config = dict(
    n_experts=8,
    moe_layers=[1, 2, 3, 4, 5, 6, 7, 8, 9],
    balance_bias=True,
    optimizer='soap_variant',
)
Below are experts of layer 6 (counted from 0) of a mixture-of-experts language model. Rows are named router (the router's row for the expert), gate (a neuron's input weights, with its number), up (a neuron's input weights, with its number), down (a neuron's output weights, with its number) and show model dimensions 384-447. Each number is 500 + 25 x the weight over its row's rms, rounded and kept within 0 to 999. Numbers have three digits each.
Before each expert's rows: "raises" lists some tokens whose logits its average output raises strongly, later layers aside; "comes after" lists some tokens at least twice as common just before its tokens as in all text. This comes from a sample of Wikipedia text that the model never trained on. Tokens count by the router's weight.

# expert 4
raises: "in", "im", "id", "il", "er", "is"
comes after: " is", "-", ".", " and", " \"", " ("
router:497462522506510452503502505508484452461553499506497500479518508452497512471450491452517483477506467535517540514461491527497473535493458516477486471491473471522527524507470462517510520497527494
gate0:529503505544522508460524528526491529519500540513498494515505472491525512477497518491511532506537505531479503515485481498539493471508454481493474472487516487476478486490468463477497513508483528
up0:441512495495503495498523530463528485492489494482554466493483502491499488505499458487484487496534527501488476478474521503526466506494530519491502460533458491457434487513483487453476496455484444
down0:465519522488501471498480497532498522509515494522510469537469506482483448511537486537470551480450484466487507539457526496502506513485551480504495439513505462519507499505502500512467484499451490
gate1:488491466480486537463514512518517455498529485502480498479475506477507547544506482542469503517494536475479478547470529494488476515471501515489550443510536524511506508475476540572544483534510501
up1:497509489495509503522478483488497468454507527511516472508553515514469467412465490521477554535507527520487484538459488469500530472504510480497517495502494491482488503481491471542514519479490483
down1:540484476510513484455470492530492487513508453511496488477519534551466485493522522515531495482486461476529475511520507476497520495522471510509507513476531475491483461432491495473469514548475511
gate2:542511491464478526519491498518518515502451449444477492466475492508470483520488513498533483465483496512485477482515528517476514453465511479460518477499496513475518524570502497443474500502545513
up2:536474488472524542508565484483461511468522498525444473497506527482455511529474484517516503510503505513491540543519502510497504483490479483521485506500537500507477524508490497558465471527479504
down2:538510472510492491556493480515511451528500527511508464501517470497518474522540532554482513492506480496528550538534520454481486515585469485442510516468533497503472546458451479540555505476503494
gate3:502459539472508520483505518512521487529486498474506538509478453513507482502513517529474511462513523490456490547536454538518507530554487510532553478508476493491490509493507434493505492473516463
up3:533511487487499505548486524511520497492529487541479508496471484507509478485466479567489484511454466524494505559506516502469485467485496488491499467548541489516520484480447486525535476483496527
down3:501488512515483561457465502521484500516522488515456528542501463512464499502492506540521465549494487516502491447475498540522521482512503549483449485483522513498499480538507514554456535480478571
gate4:497480464523485467547542526507544522479515563482495517481439521511570527467514507507530514485504521492489494505502494500532491545478511481483482484500501481485509525501467476473525476489502471
up4:478497470549507495506529463502491477511493493536527482507472513494509475538506518533463536480481517496504534551542554476510478497500509533496529487500460468506518490469551499520511495479464529
down4:470470496476483511463481534511479487506465493489517483528486494526514546503534453515532539522466458509517480516513486477499482519565499523479497531495505500520460526486502563494519506519479509
gate5:495536504525498565494494473476469503500503486502497522475488482459453486505524488466471465509484508519486477518489499470535482503516474498466478530529535483507493515471477470504512499498504508
up5:555536469496476493509510482450510501478507498515503501473473525525486498519534514493504480491463496506513526577533526535561475487488516499486497488482481478489491454487525512513521496497422499
down5:523464493494496515506490480401469522520429495432526545546508500517489529464480504489486508515476509519526471493533573470487516500517479457516505471535548456496476522512540500469499480452493457
gate6:513491478505550490463449467556518486488536470517539513507478488531562515508493503486499532515540492462485525482522536521525489494530500473494517522509541480487528464496518496538522533502500481
up6:506509534465524487498442508534475466477473513509500507481486524488515462517490448513490497478485481494484462533533508490478456519492569480520534508509515531490483478483525496492516561505491506
down6:511478490496492493511513514458506509492489501522478520456529531501471489545501499493490526523494460476525514525469508484478529487477493489506483525512484502482486496508462521511493439531495496
gate7:533473467503525523517505523528510503530527499541477493495487511487469524487530482478517511517516499498525456527494526511504464512488535500525520500493495533536455504448496499523488499478500544
up7:531517531494520443492459529553489509472475516512492499515478554457496478500504536544463504482536532548474491507523477535493533545468502460504496561479518478497511477517527516480504500531503498
down7:497548510491518512498452511543513471495422478489512467507498502528532439504482500506443541488511504516501493459518459503473534468450533501464470498441543544467533517476479503495508532498477484
gate8:512482463494494473469488487532473539455524494515498541511502508501499484539513477499474463502518500523489511523479510471463544520506501504515515474487491518510494516504478506509499477533471466
up8:523479516457474543491513498509477505532500499496504478521525483501519485500520457475497537473581513521453497486483514468487472513497484528457500538522542491490480490535506492488473512492495536
down8:521495497506487523470495552471497527483521497485515541488536499468508476503474449539482473523525499545517513503509518491543551487501482485502502475507448535504539501495533435519452509510526497
gate9:482442536479501513497495523479527492507520494482512474477532499510512562542447477510504503441487490513515492489485499521526516459506541539491484472491518502498527504494471502506542505504527507
up9:465543450451492482490487498507536484531472507511532517501491506515486464500539535477478488463505519514489474489514478503494472510483514485482498543546491527501522455497504531495493497527482466
down9:515517523516546470501510513524540491484476485495514510500516482510502494482497489486538520533485530491505516425525498527516458509499490460503491444461490488539489513491453535478500475523472535
gate10:543508476509517509534537505478468516462451548484479528489508481541497504516528480498528451538457488480512520494566463499471516552448506495527508541491554511522536468511520511492519496477506498
up10:527513476505547457510501476505516531518487532512521489480520474498502508482476480454501480487472486522504456503486497509466448491529515482503509504464510516494517533529527462477428532494514549
down10:481504442499528496494486471484524497500516486516491514475526518512545522510527507496474533495521548507491465474472539527490483462475486521523492452490467476519493520481484498528439478525488494
gate11:530492492500495501538506501490504514535461522500496516428468526490514487531521507538496510539490509543497457508495526499487525496460479532473509515515483551513493575479457491453455523507494509
up11:507525540509486516454504487529477547476529479477495511495460517497528504552508521501496502519521478464520448468528462509496476438561495464508518484447504470475516498480457503495493498491495543
down11:488539545487504503486451498476471510485487501516477522500501539493517560487496460494500490449525487479531511519494457483490473501499509500504460513476494571493489531523502562488509457514497467
gate12:509511505488513472442476481517506481527486464532502509505515532493472515483523532534481487477497511453493485504524491544508458519465483484445521519476499510480483500550497466522525495486502507
up12:493471516476491533491502467539468520477505491537536546515533479502522535496478478528476518486472505525495514485496530491496504469458526480518505502518484520492518504511521483516520435542528495
down12:508488511543516508521518511528541534510462495542495473555518498461543490507484518512510532501479491489520527540448511501485479463509464496529467501523478507477502494485472510485482490517517484
gate13:553494527526480493479482500510540506532469510509483511510490461528505456496509480492474494510476439452488494450461479534458492475516485493457512528509495534508510491504521503504507526473531486
up13:491481461523521497502536520499439509496545503503467505499449492485464510485530494492523491496466531458506478482479522485472508487496513494518484476486530500494466541463458482568444487524500488
down13:475490558524536480491534526444471499487485482501542456542503512493527499536507559497511513514497505543524470500495553497478473552487486505492537450485475497494560510505449489447491501521513510
gate14:532543456508475503505522515506516561511526526483516521493477473516507468461460514494488550475519491522519508478488451505514539485475495507516493439494479472460503535472529481467474519474513532
up14:501483483487509495532512537520510508480473524553445497512502478508506529471433505511452506491509520514521518538480501482526498487446484428480502489505501543460485518477504510455501489563511491
down14:490484481469523508523477488482523500516482484520522536510499474498540504529516517501509503485481520537538434471534478482558497502511518545497440535453505496512489493526495502505508499517522545
gate15:500472476523504457492510509415421484556499509488452470472544491502520470504539518467499504552488510520500475505484504501509475474509534502503515520471484539547449487482490492508467511469499520
up15:479487488510498463545520503502514538449551481553481500483488486474495501421450494478512465483518535467470500500511487444511503498502516460505532504529480474484531493457467507520445506477489490
down15:478489478497530470487466554482462515454498477460515455495513505438521488496503455533489505497488470508495563513508486538544528505578550531500509503469516516466525525463547514477501517486511509
gate16:529482502512469517522441526495477525459503475502485479490503469489515468439530477501546452492469477478479495457475488487518524500506467519490527511531513507488531464499553461476511500476505508
up16:474476509530516488461490490481474497468493490493441491517494505526498463516465560477513523463469518502524516510483527487471487533478534475514481473523525496523537513492455494511504507535525508
down16:519471466490499508532468505477500460478493483533514463531518476496520509475471539572551472531507505514482502531511508509492532511519470490474503486507501494485536469539533513492513507472535555
gate17:454504497505488460529504532517510484511507453535481464539467532480476512463514534483567550525486489492509500476533485516483508473481453484478469544476492524454509508460515499515488493478468469
up17:508509490493484485472543499552535500534505537486487448510509503498484493463492529477510508507511529493517532502513482528480553476483478522495486459497474520526515500564477494501489510457504511
down17:456524470456512504516503482505538480477493509508489503473556490496528499502495507527514511515475533504456505484479455506468501499524499512504488475475492500507482502521509548494520501504555493
gate18:515470463498486542495515521478527494555486468546473503468483519547503502528474482483525533509463474517504510523519484434530487513505519454502505487529541538480511457497492495477515493513533498
up18:478500489483488509528517520550553510500551527506534500467500517482479518466491488557492538535514539500567491545496499556500520492492476491474451474525506504510500535493457482490524539500520453
down18:513491501489493444498482476549501510448513519492453468498507525474471512492488476490524492521486470515498449520489467533462494481528515499527501519505499535481525469530514491491491523450515490
gate19:433494499504473503493508556527504551464502482462492492474465488530484519518509491471473492491466473491523495518503507502498472484511511499532535497507502504467488448454503528492529523483534492
up19:525466533466457512473480528511509536507511495516462568473462518510485503531499508482542518490500497535482495465556510471515531498486510494509471522514526536539556509495475499495498520493477537
down19:522495507493464481464541505483507524499496520507510457516514491508495468505470540503489451514482504520461550511492470473520526480523525504536518471479481502543485515468476495509493450502555527
gate20:535482479498519528497510543465518495509495494555552479499509474471520500481525487547492498517488494461511526526480542464509537532496514515476493487467525507467499520497525507506494484532501506
up20:499453523488494529478505506524475488499457516514475510493484527483523501521461447488524500471473520508507517475475513496510497505503471488468529493513529544484523520559533526505493468493438492
down20:491536470525518504511443490497494499474493490493484485469466479528534505467470493514504482529517513510527494474499521480504477488519503512531500564472493503509471488501555517489500519475530474
gate21:469529518505502496501495464493466427512512500544503473512519524497538470518489493494485551492525529506477527486535575485508490536522529507482521492477489509520441505488522527515537507469456478
up21:503523469481460460509493483488525526501504493533498475505503481511476477486450546480500487486521486546475450480537492490473465483497472483452514508509486541484486552500460521493470490497528543
down21:543453549473498462544536519554489481493497484532510442507487501489479513504512542496528467579517557452518486449510527520507498514507500528517496519462513469511493509539502574478513511501494505

# expert 6
raises: ".", " m", ",", "1", " and", " in"
comes after: " ", "1", "0", ".", "3", "2"
router:532458560489497433508501502516469507442559490501465467485548495431488541457457493481477495492517490507540550489481490536482484548459479489525469526501486468521459512525471491480520499498463476
gate22:547471473473506503469482510500487483511462511531479519491466482508507514508495490472482517438479505535477494513472480519518525458480503576512482478520551482541482482532538524510488443492521522
up22:501498525491470512494533511518488529495506477496475484472481511427464487455520498528492469513457482486486449497495490489506508512490504471508477518471500520479496526499501486507495513462532509
down22:515484486472485478488496492499522476501490509435486510474496484522490525519538469495461469502477513534499464498504498471498492452504530537491470501505549503531509521541485463545511546513524468
gate23:476531503492485486472463485483451482509488538495494500484480462486488450502497449543457517492498527497515498512483478529485498531449485524513510538477477501510474531460517483496529510495496538
up23:463537505495485502494500491535492472440511529492499488485481512548534458488476532532503494487495500541475468474479501527482454478481485476526507493466465480482515548489502525510473465530434490
down23:479527533547506465473515508518502495475546478476513454514495516497467521481499504437534495497493487487466571457536505530500476545482534480477554505499519538508454474496493527542514466508514496
gate24:529542493491495479525472474512519512493507515475477518485496492433507523454481507481521537505481549460478519516481547525474426514510527470539476533515539458514490519490494534557534490499504529
up24:503485543490532505480483488470514594458522509504522510468484499482502531496525462447444471524495494512495481499490499474465469499505515467474482508497475473513459502507492465521500514482504490
down24:465523532496501480513496477483500488503480503512486475529518490476522498473495470565513512503513456482534508541533562490500487564497491509481498528523501473492484541519528501499511542533516536
gate25:469525539543467495516507481559502513556503499493540483490488506521479517497486451469499508472458507500509471511509485547475502490515529519505496468486506530474494493477539481419512474515507518
up25:536505485512546512514499480493529511493517512552497485463501472484457487494503454495460499466510539540486517512469494523505517485483492460464524507481491546510499491530532492531504516523497505
down25:494468513454527497520530538501472539480453523489518463521511491494495466503490459476541518481479503479539448488499500465519451469506506452494451462463466521471484470503491492485462468500493501
gate26:499462491461540513538523509506500494487523529545509509478513500513539475515516514529519482542466511485513494475476475531493551506497515520503493527521501509499497492505502503472467526510508486
up26:492469509541506498510520490491466491509522492523470548462510557521519495479513518477519477515512513557517503531515518504508497473525526497503542418459525468497493531467522494483492534528515472
down26:485468499503495500537474446497473483506540475511499523490492497483519511490525491472490547531492497435537524553457465523524486484501511479515500490510456513430495518530472521521503519459485517
gate27:534499490521502483542496532517499543479493526524485486477484478485545482504504533497484460515473502512492446522490473507477510522517494517488486521483449502464474476478456516528503481450510529
up27:509506506471459444510482470467488519541492512508490479468498498535550467472518506478481526527471521496490486517495538545488499507508463540483504472515494469507511533519519547537518466492547486
down27:518477492541477509505503492504486444488476500484513499472496505490501492460496457503509508521468523515507515494450505506489486516535507504486525486552494512543509498480486489515502495450485497
gate28:499474503505531512450523548490489468480508466527495492475468552483511543502436472488500506492466513482496480541492464517486513529489483476527512490531526498489450554523459517486517482512497504
up28:511488473478501498525504505528486518498532540484482475457492500518523530533527463509474513478466491518500520506518513538492515455532521433531473515476508498519512505497513455520506491510518480
down28:507538544491522500481491524511482487500522462514494525515483512514518488524463508478541508514510487487453507501510485509495489513523517509527537457497503504448520484477519476533506514498513493
gate29:519505510513505525470489499470561507543511450472497525533519478489484542469559505535507504469504496493485511487468479481493477529468492501526526487471505505452495533508516487498508480496473531
up29:517486525458478508527458493509514506483543462463476453519474533513498498532457475447525508481483444483516537502461509468554503501541458459549541490519514522484448464475493546517470509479491463
down29:474499543483505529534485507491500477509532475486550495450533485468494528522542486531511508553498468510531490524524459477479509445488497540483536491457516503498523453492494480494488501472529472
gate30:487499484498492504468519520534480540545540491495522494478482510483550481510497457523514481483475489512515453512501497485494479543502498466530567505499488474551510496492458431501486510467488472
up30:485534468515490489487462510581515468541485535528478467547513535495505506462553512472490508486477515518478521490468539492488512491516514526519481518554488506525520511475488471502489490537499500
down30:508504462534481512458546499512516477521500534506489488496477524507473519474479523499529497489480541533517504461472469539553487542449519516540500491493491498477463486550476493560518542494457462
gate31:480528533537488490539494463503449471519453475540509511519535477462484530491530510554506507517501505522502475535480502489524479510476453502458450513512518518517476505511544478550494519511485518
up31:496508508475482514521503499487497555517513536457515448470532502530521485493485506526459512532465561507536509503487510478508516535495460472474481527509493516504503511472516518435501502490476460
down31:496496511512537509470480491504486466514464546468462485489521507531489507502452517525448452514475500485521539512472499457501476474527476513515452485511520478530484489477548528461466485511519530
gate32:520532493466515506488501510520503483507509494522474468428432479514473523496500476490530527521541528496517500526508487521497514529522486530471486509488520503491491521472559489515506490517466481
up32:505502525481483503525496507526519516476517461463517505439474531503504504454539467490535552503509478535528497476481499481520505540509459478472551491451469512519500475465490570486515532457487458
down32:498501484483501508479508506471551531497536491475503508492528547551476529472550489490485524465483473494491511504505509514510476524475501502511485514494472539531526516491469444472488460504486487
gate33:523508499517534477546509486500516490515503485546549523536484514549512495466545491506537470506532509495506491515477499516469478479522491505481498513464507484552478501529520515494503475531472501
up33:549541502527509518488506500536543517495511478497495519491525492469516505525507513494530530525465547496472478509489523522494466501467442551435497455501536492524488484480468504472543475489497527
down33:521502527476471506503489542489473489533487455564474508521465482483496476501539488517508510476540480485477472500525546452527543495496511512507536485527520510523504493503435481502528461550519498
gate34:522524482498515494469508522488498452515517535545474491460503520510471522488501511552487486508503547517533510537487458458489492489534512472508502501489470486509480492500498511471519482463518500
up34:478500528548476524514527496534483559483510520512505537482521532454435510446474546455478493529521536518518470454477487543506532516555485496464518496457526463474486528520512520498454492466498514
down34:537556484489534529496524504503550517500491489487491489550470500473477467521534489441488531496511526495506501488445537562507513522506486491532502446516492525486520476504506522503506484529493483
gate35:511481491539501478503534535501493480473499518507522508500490485462484481472514506509467490530502513518489502492500498497484448487522473511507514483512530501512461533498500494457485469512530516
up35:495560519511448501478489497494469447499472524456523511504483531508511496527482510460479466494518488484543498538492531534491529507529523499497497495540513457532500434467502501467453508479520503
down35:517528517490491555533486532495476526517531477512488496489527500531500473503534516510481471517514532509486529479484437485512524497484519519463493481514503511490531529538536478458491473462457492
gate36:501495525485509487462530516474475498525553495508515499494538517502480462494502450519506510501510484518497512471470528490517502519504495506446524509543528483509505508494503491548526511506515498
up36:505481523505506479547517492502509494522537559502469490502488509505492524511502530483543527506478510499563528500538464456501487505502502454508514496485503487482482563475501473519454477458527547
down36:512503500482454505470501514475522498486487492536507496522495517534463504530484531465533466525523493518516544490500485444469460518512541484430484540461505493466503515503491517513479510467505490
gate37:515468529425478448480509504504492505495504517513493461554482480474500517472525500551503503477479462483551524476491521506536518490492472498524474511472493464526508535496493492529544481480499508
up37:471489548500498451466479511558502493508516493480465542473528453511507525526526508477536491525467492504473494463530512490454544551524489514484517538530499493493481433514515479473534456508527481
down37:464471518500482494466522489491500488510517492473553481487479512482481495494503473467536566509502485485477503506523499478470481501472501451493512489516448502481497501497535509473492509463442453
gate38:484434482516493515432495525499509549528507542520542516501527462473525547490520479534490508511504493524516527480532466484482541530517508492520486516463583481518498512470490472520473447495523517
up38:506491512480543491503521489529475497516482521487462539514496509508507494505478528495488487520457494496483486499508526509445541487470469483467487490502492556521502494516491497471507546505478477
down38:501488527504518512525531513498484558525473472546487547451494509494479469491504486526505515497510521535530519494481514567477509546463514537504514499512495532506525525474477513495520439468467520
gate39:495492489503500488517544518519487512527518453486546507505508466524488477516520519489475492514510537517516443504531458513458546501502513475538461533521490529517490473462481461517493468485518478
up39:479527477480489512478476494497501511486460502544487513483513522488506517491463463523518514479463476538445482469500486538475461507459491503487506538505524491466547479531517510520437492530507442
down39:437516473561495488493517549527490512481467465476477483476542452491484533489470497504492480512498555475544520479512505526482475519465492496484487482537493478488494496480478473478514490484507496
gate40:515508502540503515521511504484527495494496472488440484487506488505479500511516506495506471497503473474467454530544487486478495506503548490466471508483488477481491502433466493475482525479511497
up40:508503521502489528477500492510521529506499489509509481533514474527512484504483496513535521501480550491482500467518545525498499499509479512492520528521504511462561478503551551475554499516482460
down40:525494528511523541547477528501511485441513538515474475523501453508513477518501491490502501538491513502550580460506488479507500553510499503461484536469473480507493501500505498502497571520492507
gate41:480486473470521593547522473523536459470492479516537535496535504504488474507505516524552505514504463500518498448455504526470505504495526465495529492502487469493473536541492528464484483527516499
up41:524478516530513536516519487548487525476509496414515500483478523531498520471484510482487501504475498478493505487476485510511481498488516485527515512529485484562515526498468481526529507479502488
down41:540455493490482508494496515468505479522493557487459492491532458529454493433505503550529479512502512511434504534496547535501464475543507503530479536503465499445488526517488491485494448512505465
gate42:494525493503510508479527521491532494492447514522530544506539517488496473493489430514528497500446522515510480500509517488509474560486453506535499506503496548478481436517537492483426481485483527
up42:489512495512511504479495552466512498496532501528497541478473479477516506447521517472502531485507505481467537505532504502571491516530492496480487476511446470464493435472514476481495503529543551
down42:452521483439484517450455493492496486494517501454463527526496520527522477454521522441513453515517502471518531494493492514498461476545531475503543521510452480518477469480491515491508491476486490
gate43:521544504522544489459455470514495487477511557526495476492479503484489539507464500513512506494536511500465478496489477497522511507476516499476494464501521490524516498551499468515470522488509521
up43:508465473520545535523489494522507527514490556482480553457467450481462545499487508469506496479482524524518496512458535519519551472491514538515490502488478489476545502511456503505534484482510481
down43:500507523503506480517494478488527509477491458532511466538515503513484494538504483510520483518468527519534453513480507491505514524539505483472492480571471471502496470495486472487493520494471555

# expert 1
raises: ",", ".", " and", " of", ".\n\n", " in"
comes after: " the", " in", " a", " s", " st", " his"
router:522472516512517452489501510502470430475523486512477493494520493461524498492469507432496513490518491534504534500468494528561478521497459483470468475502500465493487501543486479516496489448513441
gate0:500489494501506511509506484539517519533486483520517519471488500490516460459498540500506498496486519459528483488512485486518511500498525489533529523506486516506465538492498487476471527510519512
up0:503509529512442513501511500497495506469479480523510518507501482468476532494459526539523530486496533512486472480464510487480541483485511471513514556522509491486508515497484527495477524516498531
down0:521475471499522528487491545511535480528516526495529507486486488528471466480475512486455485447481496508487503460463508513573465497508512524475547521516508476485519500524471520460487496495470460
gate1:516495488472503472550504497504528526504483520522541482536508519500441514504476493445515513510540526500491461494478522477506502464478474485526505497484468534504509494496507511491544492465514511
up1:490486458501450503492453471449484469503458499505492474472480480507505533500510486506491514510464492485519498490505477532515509502491447533466484498502520500512523487495492485507508503505439489
down1:495486532540532502471527570472518498492458471499486506549525472482536536485532519492506508467503496498515535480526513535506511484476516473446505515469461494516557513472481476449549483501486514
gate2:499487493525515487472510488509500543513508507496492519507443530491520533514496489478490497498511500487441508521489530515507533515519510540543556527457497483489482485478506489506473510497513518
up2:531499508491456455510522496511498515483506448460506484449459481483500530484499497511481510511539535509505461514482488531451489530488497445505519522495471490508526512511526494537526494502515478
down2:501494523529488500502504497484496520499491533509487513493484528516526470553463478506493487527512524530526499535508486499518539530475476513499467498484502515508530501513492500568481502483496528
gate3:502536480498501532468499474535490494457488469505487524483491518514476471506524539499531529524501508503494495501478488486484492443472452473499531530488485553536484506506464475532506457566510499
up3:493487489497522485524479496501499482521530491472480524470503485503492497538500505500483462555483557461493493499452531500476470499462499527509501513533490473480489489488491476518450499497492490
down3:442461519500514520475506489481494478513458507487462523498521492479487514533480499515475496469488451498495456485526476478470475539508472508445494497538437449454566447522518497562505522520512514
gate4:532522511551483485462520514529524507459500447481498489506479512504535504547496502514549495481520424515477510496528504500503468557517522550495415516487518431492480518485476504500485527532486478
up4:514554518474511489506532497509526495488530477489529480480503490491504489483470481488497494527465532518471510534537534534490486467561472547509507481542497538481503478525457485549507482489477507
down4:515504482536508512517499505466519523474529490521521463474498482459517489529559495472530458522470443498467509452530526521518529512503484521477512487544485515498507487507512532504473500496505460
gate5:537513496504519478528505545480463497506477458499529467514485504440500519457483541520485550472481523516524476479562518465524526467459476514490515511542518490510516508502478548541483488498530523
up5:512525519487511529478487504510516503468508505522487483487472538513525515506543480568496521479502482473476492512500509460502521444493470502563474463561500480523518497465529510502496497493532518
down5:540512518513505466501536516508499496493498501508496509482478528482446484505498473492446501481473505542456437476496468486510494480525539467522530524504506494543509514513550498471477554535501540
gate6:465475533481523499494490484494510453524453510450488499495502486500511526454514541494491528521483492529515489490490505466460512524501485540523502462540471530489478482531539537490544485482471516
up6:479498486484505537498472490437531530516472539497508535488474486458480517532491508495492516483445489503478440502502484452537557496505489487489471523513528515461521507507489520502511532533482503
down6:484502481507503475536523541476469522493520437487504456468494517524488516520520485482497474478545494484534483452547493505525504500489526533522508456520488516505497494474546507522509511498538474
gate7:504521498510467476463517524493519512474576507474505492485468519472455549519518527524494480553476519493467498473466496517544470457567511511507507480446499520503472490485470486470474459477534518
up7:519484495501510459520541496538524519557514463504521499499509517502540508491514551523462468506460479476462498534518480501442501501517509477507493496525519539498500484484461511557522480550525425
down7:523480475520514503493486512556471494444476502507504511503510548508523488508494477502526542516485452516506490504521538471477480460512510469541496491499507508498503492540497509528516502476502539
gate8:484495456520488530500503498482476508487523549495469497501484514491498535478508501549521483506449506490506476481503512489496538503507495545514547501520498455479490524520476519529497509522491511
up8:440525492512494525493531475521471519462497475480492509543503552482491544517507517510490480511475504515516511462543507556489555489442517494544535499494490536536495530532475515507520495552495523
down8:522515508553472483533504525483547518518525498484472488486495518493499501517524511504539515519508492484478496484488533488470508499484494470535506493520522469540506527478488509471510505506503477
gate9:473506495495495499522507536494522491530505484529441470513469533496462451564544502506487495488471485538499478495443516519516533518489500501497532542484518514526482540532528512502481541514483488
up9:516503465454514514537489512483471505509517524502485488480480508514527497489503485515515481491484501462480502580506530489514546530509477518468513496496536480535509497469461490515455472526524444
down9:454497504500481499525493490506541483535501478484496473538470506469505540473507483482470524531474464497511497519499545531508528502534480517496554513499507539541534508517487481463465496479469511
gate10:493536478507515515493540524517486557457487539529488532514530516473490461516512494513478509558454494481476496478518493468506480479484518513519439494474509496523529501494501481497527490529481483
up10:525503494533528544484469538453508515483542538482523492478497488474536506456462483445502571491480453502484503517515472507493518521470483504504477489527527520490519540510442496510477491473516480
down10:486516503510507523517514460507499499547477472482510517455514540473479503560506416476451479510512500483510499520503491546489578509516500499494514513498522550479478475507480490500498510523480480
gate11:502500501530500517513505468491491484502541493507507530478499502551444513562470459479493499513535445436563489493485491512499458508515528508503438454503515504488522534508504494517503439470500498
up11:492518487487495521482495580496481522458542484508544488507552507511496454541510488460509485531520464538568497505557572458486511518533521488500470505437514487519467548482475493508523486499530530
down11:516493502545506489500494512473512489467507478501513527484505521504501497504562488522499478497472495434522485475408490433486523488533443523527482494455499507459514492486482525510490494492474509
gate12:518511533517518493455506509488448496506497517545535506533479501451508468512566484468505516528543512497471535507529558516476429537517529519517473532497486471453502502463515488475538522516432509
up12:495489510518484449464495568496449504504534537517493510497477519454521523498501525506468506505466497477539494509532498513482498474462498542454541530551502479522492477506475462491501490476533542
down12:484506518515490466500511443483499462492500484481495499469474501462505467520486521496516511573488465524469416515494505486515522532475515521512522549526508493509509495527472513526539510491472503
gate13:519516482516480481518538497498492507520533501534531497477533466493479499492498514484475476490517517462531518501517510516500430463486479487464530530525511497489502460541539499485497509507516522
up13:477465512539482486501476496519490510469492465501523496480534553519497433480525520505485468494536498489534548516495511492507520478529522502486474501536496475487473478468478504524549489491502536
down13:504528525539523500527518527454511499516482473496475464550483467462475516497499486490489486508496500488515479489489522534462518513522481516534523516491506522509465500511489507516468505519524562
gate14:506511507507532527473515473497479485518467488493450457523484491502504490508511484456526499525469491463506464503489535474513476491494519469501493509459497455517462510413485502459491483497511456
up14:498494534503491476512447487499513473469524478528499483474477479510478525498494546567554518502508503513494486535490519482506509504503515555498520478476520470503458501518498486482477470510525456
down14:508476533457505517495477524502474505525492514513473518495489525482478514487482483522535487519452524525501524495523533467507487471506524478561530558493468481528437515490488487494484503497480469
gate15:523510470511527470517482467514495488491468508499529448498450474474474482487500513524516504455502491550498486511534515507476490480494466510490486512449539505466537542488523478504442503470496532
up15:525527517512538510500525537492494470477495510516467522481457500493515483488541457452489513475461520503533526498457507551498509513480475515488494547471540476494458496507521497461524397467513520
down15:549503517513503487481452560480535479491524511462516471484508497482525487436504447503511520520526497510546535513508506539516411469515514560505513511504482520484486489503508507430493520435516497
gate16:501494527507517486489443530469478501466476491470505519476497453512533541517486517464501502467518503543470485465503520426526482469453524499495468496485511496494497513485522471474493492492511492
up16:509533456480456518544514468518534533500514507494497464557525522490462513500525506494496522515471507496520516481493491496542469451505546513464583497523542459513501506463542504482498467516505508
down16:486477478477501481498531489511516486470460513538542517489438477498547520530505532544486480520541527497460501485529470445450490559508502496481458513471511486485517495532500484524506489505452507
gate17:514511490513486495520524501512460565518545475488476539474473495481501499451486525532509497481505528537487486513474475485479521498553497591484486495478499562473473489469515477529527482490489574
up17:493521506503481506530481523456506502516516493523490481515490511501536480486448523511480470496499450510534510495423540482529494477491497576489485530491481547511535506508502485502487471517481529
down17:486545547499478485513459503468523524473560519494506553498559496485511508464543520517504540534542515516503514477500471480486510510501510500476462489467470544517499467530543469502511548492483519
gate18:508519487550518475439488498442507507523471496494477450505512518533463510515555480490511501477541499483531492490508540509509508526502549519511509538474493500497488529494561533541471517464503493
up18:513473485509511520506588535499493508518496526502500524470522506522488560486475529515466534495510493502523521483518473484490552537496486528489527500501431507494497523489473502471476515493532508
down18:521500489494533505489488504462534476481498513477545519444517514510479483507464515511512468475535565517464526457493542502490506520452506496506479514518447490524537478466492498521479514507513505
gate19:505480455513505474490511502483445535483510529476489498508476477505465481506518496495486514493499505494495524475482516466519513482506512523520486510501554488495519523470465482452496516510488497
up19:523473459461505485505527498544519493495494487479519493535478510542513469482547482531493519520495493510487494443534477531498540510514503521486536501498479476489502496524498512501454438501485538
down19:497479486499537519569480502510540508527518523510527471475473504496491530491513516519513486492495494453497516477490539428558488517493479506523557535493492497524527509461515509533535480479514550
gate20:486468497495488492529472541542478467482478496535475481516540532513528489523512459504492509526521499448471547536496487487533457519471487474482536480448469497499490508544454483480454522516477492
up20:537480515527466531508529516460525500527480490508477500500533510505501504538476490518492547558500470542473473490522502482459476484506509470521478494527493563463453524494506490475468555486476485
down20:480481510547489484517490522489520493479518510501507447503498512506508509457465540518538511550544502546452522505495463518531549501488539538484507480485482480501500525470540534536490453506463502
gate21:522508521562507484499502500480470494513532495553501519482509496471489492499503495482508531470488532535505489537500500484512479475535475496462543538481520504485480488531548477478523493502501494
up21:488474515502516464483492471492498502481491484484520536488496476512512513457510543484521482532513523517508513518522510478510527497497502462421505510470508481492489503514512484480505495538490511
down21:524522527497481498504486492531511503512472518498474501475488511456502431498489538526500471451527467450516439519510520454511467505488486537519514491524485476494527503541526466468524444514506548